{"num_hidden_layers": 12, "hidden_size": 384, "n_experts": 16, "experts_per_token": 2, "d_expert": 192, "d_shared_expert": 256, "hidden_act": "swiglu", "moe_layers": [2, 3, 4, 5, 6, 7, 8, 9, 10, 11], "n_empty_slots": 2, "router_score": "sigmoid", "normalize_top_k": true, "routed_scale": 1.5, "balance_loss": 0.000554, "balance_bias": true, "init_std_router": 0.0175, "lr_router": 0.000544, "vocab_size": 16384, "norm": "rmsnorm", "norm_eps": 1e-05, "tie_word_embeddings": true, "optimizer": "adam_hyperball", "learning_rate": 0.00486, "beta1": 0.9, "max_grad_norm": 0.5, "batch_tokens": 65536, "max_seq_len": 256, "train_tokens": 330300000, "max_steps": 5040, "dataset": "wikipedia_en"}
Below are experts of layer 7 (counted from 0) of a mixture-of-experts language model. Rows are named router (the router's row for the expert), down (a neuron's output weights, with its number) and show model dimensions 320-383. Each number is 128 + 24 x the weight over its row's rms, rounded and kept within 0 to 255. Numbers have three digits each.
After each expert's rows: "raises" lists some tokens whose logits its average output raises strongly, later layers aside. This comes from a sample of Wikipedia text that the model never trained on.

# expert 4
router:131115150133094141105091148122141149088111179158122154135108159125103093110064131132073157126112117094151153128132092126152128088127122135140112117130148155109159155148114146124097143156140139
down0:119096142111159174162123096159147100158156127122124115138105173129130103108100125128151154115155142098090118100120142156142122143120129098102121068112132079117121137103100150112136132101141113
down1:128158177125128128106109146116109141125101090138176086098106089113158083080182119131059118152165127147123089110117146121147126137136115105116146097135144127158080092107112126132168142168186131
down2:113100102143130099157150113113145113117136169161132091149134137145099132146120124150151112151151141139120125148139175129115078108108103124141106147142092107129107117072138103156135156136135127
raises: "-", "|", "| E", " \"", "- H", "- C"

# expert 2
router:108123127104107149102118100146162142117154155162155138142122125176119106119096110152109139100113141118085174112112110136163115097114152152109137125117119184150154148148137096132116135155134163
down0:106132114129121133152125140130124115104123133112113082152108128128127124076163118130135099169146110132154088115078121111129116104141164109141165144112133110115116150109098152121115126114146176
down1:102145136104100128125153151095129137113120131121122141161085103090137152151116156152113128140079102148122103101123098147157116111134127119123158111110112093133113144133118126123126115143107094
down2:116117137142117117123123154107122141149159105087110164163151128108125136162151152090082113134105156131093133113084119073111141154128098109135181155127083125128145108109170135136118168126070156
raises: "ing", ",", " and", " ", " in", "."

# expert 5
router:123144148118091108115118112132174152139132096161128143111092163173108129087092098144108135122165136104137173097118102062173137106138124160127120143147143132102140130147140125127122165103081146
down0:118108082133120101118139122156129139117107125102134121154123155107128175103105106115139156176150151153148116109137141149135109090089118130139127123107106130111097144140158119109147148160098112
down1:118139154105111144156089159088109098111144099153199126153137139131152132114132102127129130123097112162142112133094123103126116138111126124154101112176134146101134081103096102113102103127116173
down2:146154158129141109106161180117138082117137114080128136138116144130149100136081165138126126158117168122137128089121159084090111115087147124097151136128115141132162103176119148113098154122103133
raises: "ens", "c", "ce", "-C", "cy"

# expert 11
router:123160148102115095133110119122163138117130134107122164145113198181129104103140093134090162117136169070118177113086117096125113098113114129162132135126104155135135142112153120150088124128104140
down0:107099139129135169108102113102174110121115081098088129133106129142170151146117147090122132102124160102102123146144107079144156156168117145118142136137108103145139164146112118098134134126066104
down1:110090134092151136107078090137093131144119110160133120123091122124150125126145099124125154147157124091145166114143114105128143138181119089146145120114109116157164112118136109168128086130164121
down2:103146106118123124105113158108109128104114146173175128117186165077157116083165141119156145107136122145148105116154125143133133138127100156053120160111117142090181126089161152134144155129125118
raises: "1", "2", "15", "3", "19", "12"

# expert 15
router:085117157094132088137118095105168113102120077139108123159120160130114110123130108166104148133128158063117171090092079083124134112112119181131107172103123161118146132113171113153126146158138126
down0:107113115141177130173163119158136100094135121118162167123152132117090114161130099130134139112127145097127146126130149108114154142174130130149128151173117098114157166135138134116133122146161135
down1:114149115138163099119104102132106149111138157165151121135116113146162120141103145084101116115155141140140119084164141159136174147108134125132127135155164149161094105136146095148142118122124127
down2:156133105138108144156101131114103175139139128145157110132155136099173172128169125118105118130133128109150146148167134173092125127117121152146146132135123114154155116116150157157154152122146129
raises: "ip", "um", "ul", "un", "enn", "aus"

# expert 8
router:068136159091122117114102130133137138117115128129125141104117160143110103150094092132110150117119141082129160130111073126151116095118135172126133148160152153131120143123129118145123151149106139
down0:182127139102150111144150115087137145116104156128132152128124163130054090110127095121134150143170144083121124139114148126126136140107166144134117159088115147151137134106141065106093172139086163
down1:124128128138121147095100119164173132170064116131121110159163105201191109081133157145161110158145078171135151136124089128139109153106139106127133097098117145097109154156076149117131140090151149
down2:121140124156069124118169157082138141135151122132105132118149100080114114168113125086115131107132154131163143131109125157131123107116188101107139167154176095138122160143106164103149133112127123
raises: ".", ",", "–", ";", "-", " to"

# expert 12
router:103117147123109121126112129124185154124120112070119143145111159104116132124113124111092156129164145099138177110115099074118108087131103135122112181122130148157146160133155138132096147117106175
down0:096104135143111148197130127111124109112143120134118123138143134127091167119138118125147121130169094069128102144118151121123155141125111124130104103111130102156176138110092103130175148183147144
down1:149139100080154130132140138071108147106106128183146138116165138173124079125096099141086107140123119136125121137118150149156103106127104120141143133145105103100116095171128107146121128134140109
down2:155112144096121152092129181108186091162141134128128138119123162126150147133173124120137111107111111151091131117109138192160158127110114158143138115140098139134096148135136119120180098121125135
raises: " and", ",", ";", " as", " (", " to"

# expert 6
router:118102171119124142111138108094175156068178117110084157137141157155090110142109124116102120129107148109136161111118115135171118102085145166103132141157134151114142137123137137149144150112116162
down0:125136168178119077125144097142185126117118109138124212146147097204141096100183138140160103137155080122125137125115125122140131126131128129075135117103179150098104120119131117100161123126096179
down1:120171135136132085150099137120150104143095130087127155158133128087104145156108150091145149143117154123131136131120142178133131139114109120087139105118146150110056087139127141106121100113154116
down2:154135140113128122169127145165088086142102132126176165123092127141103138125136132127111137117104150134125139092106143137113168088122115155171098145129092173174130135167159127095147135139165139
raises: ",", " and", " s", " in", " in the", "."

# expert 7
router:108142141117098162124177138092185151111106122125118146133124166163133121152118101133101163138120156082109143095081082096141119073088116158141116158138166178126168131166135138164101130142098150
down0:120154163072111073151098115147123131128147078144102147106119118114112139093131142101117119157131118167106128114188119128152118096139160162157160109059136131098129175140109112081099144152131150
down1:160076126116130137145094112135113121105089128121099129119138123134183118134099151110132126154135126120088103157103119099158106154142109150136178147126161120152104095102109132099132134105118088
down2:088133118153122114108144127139111126151119134093120154171138113156089149158181138103147116165110132114104086097140148135167149154206144146119093155144125153091136098134146171102153113109142100
raises: "\n\n", "\n", " |  |", " After", " In "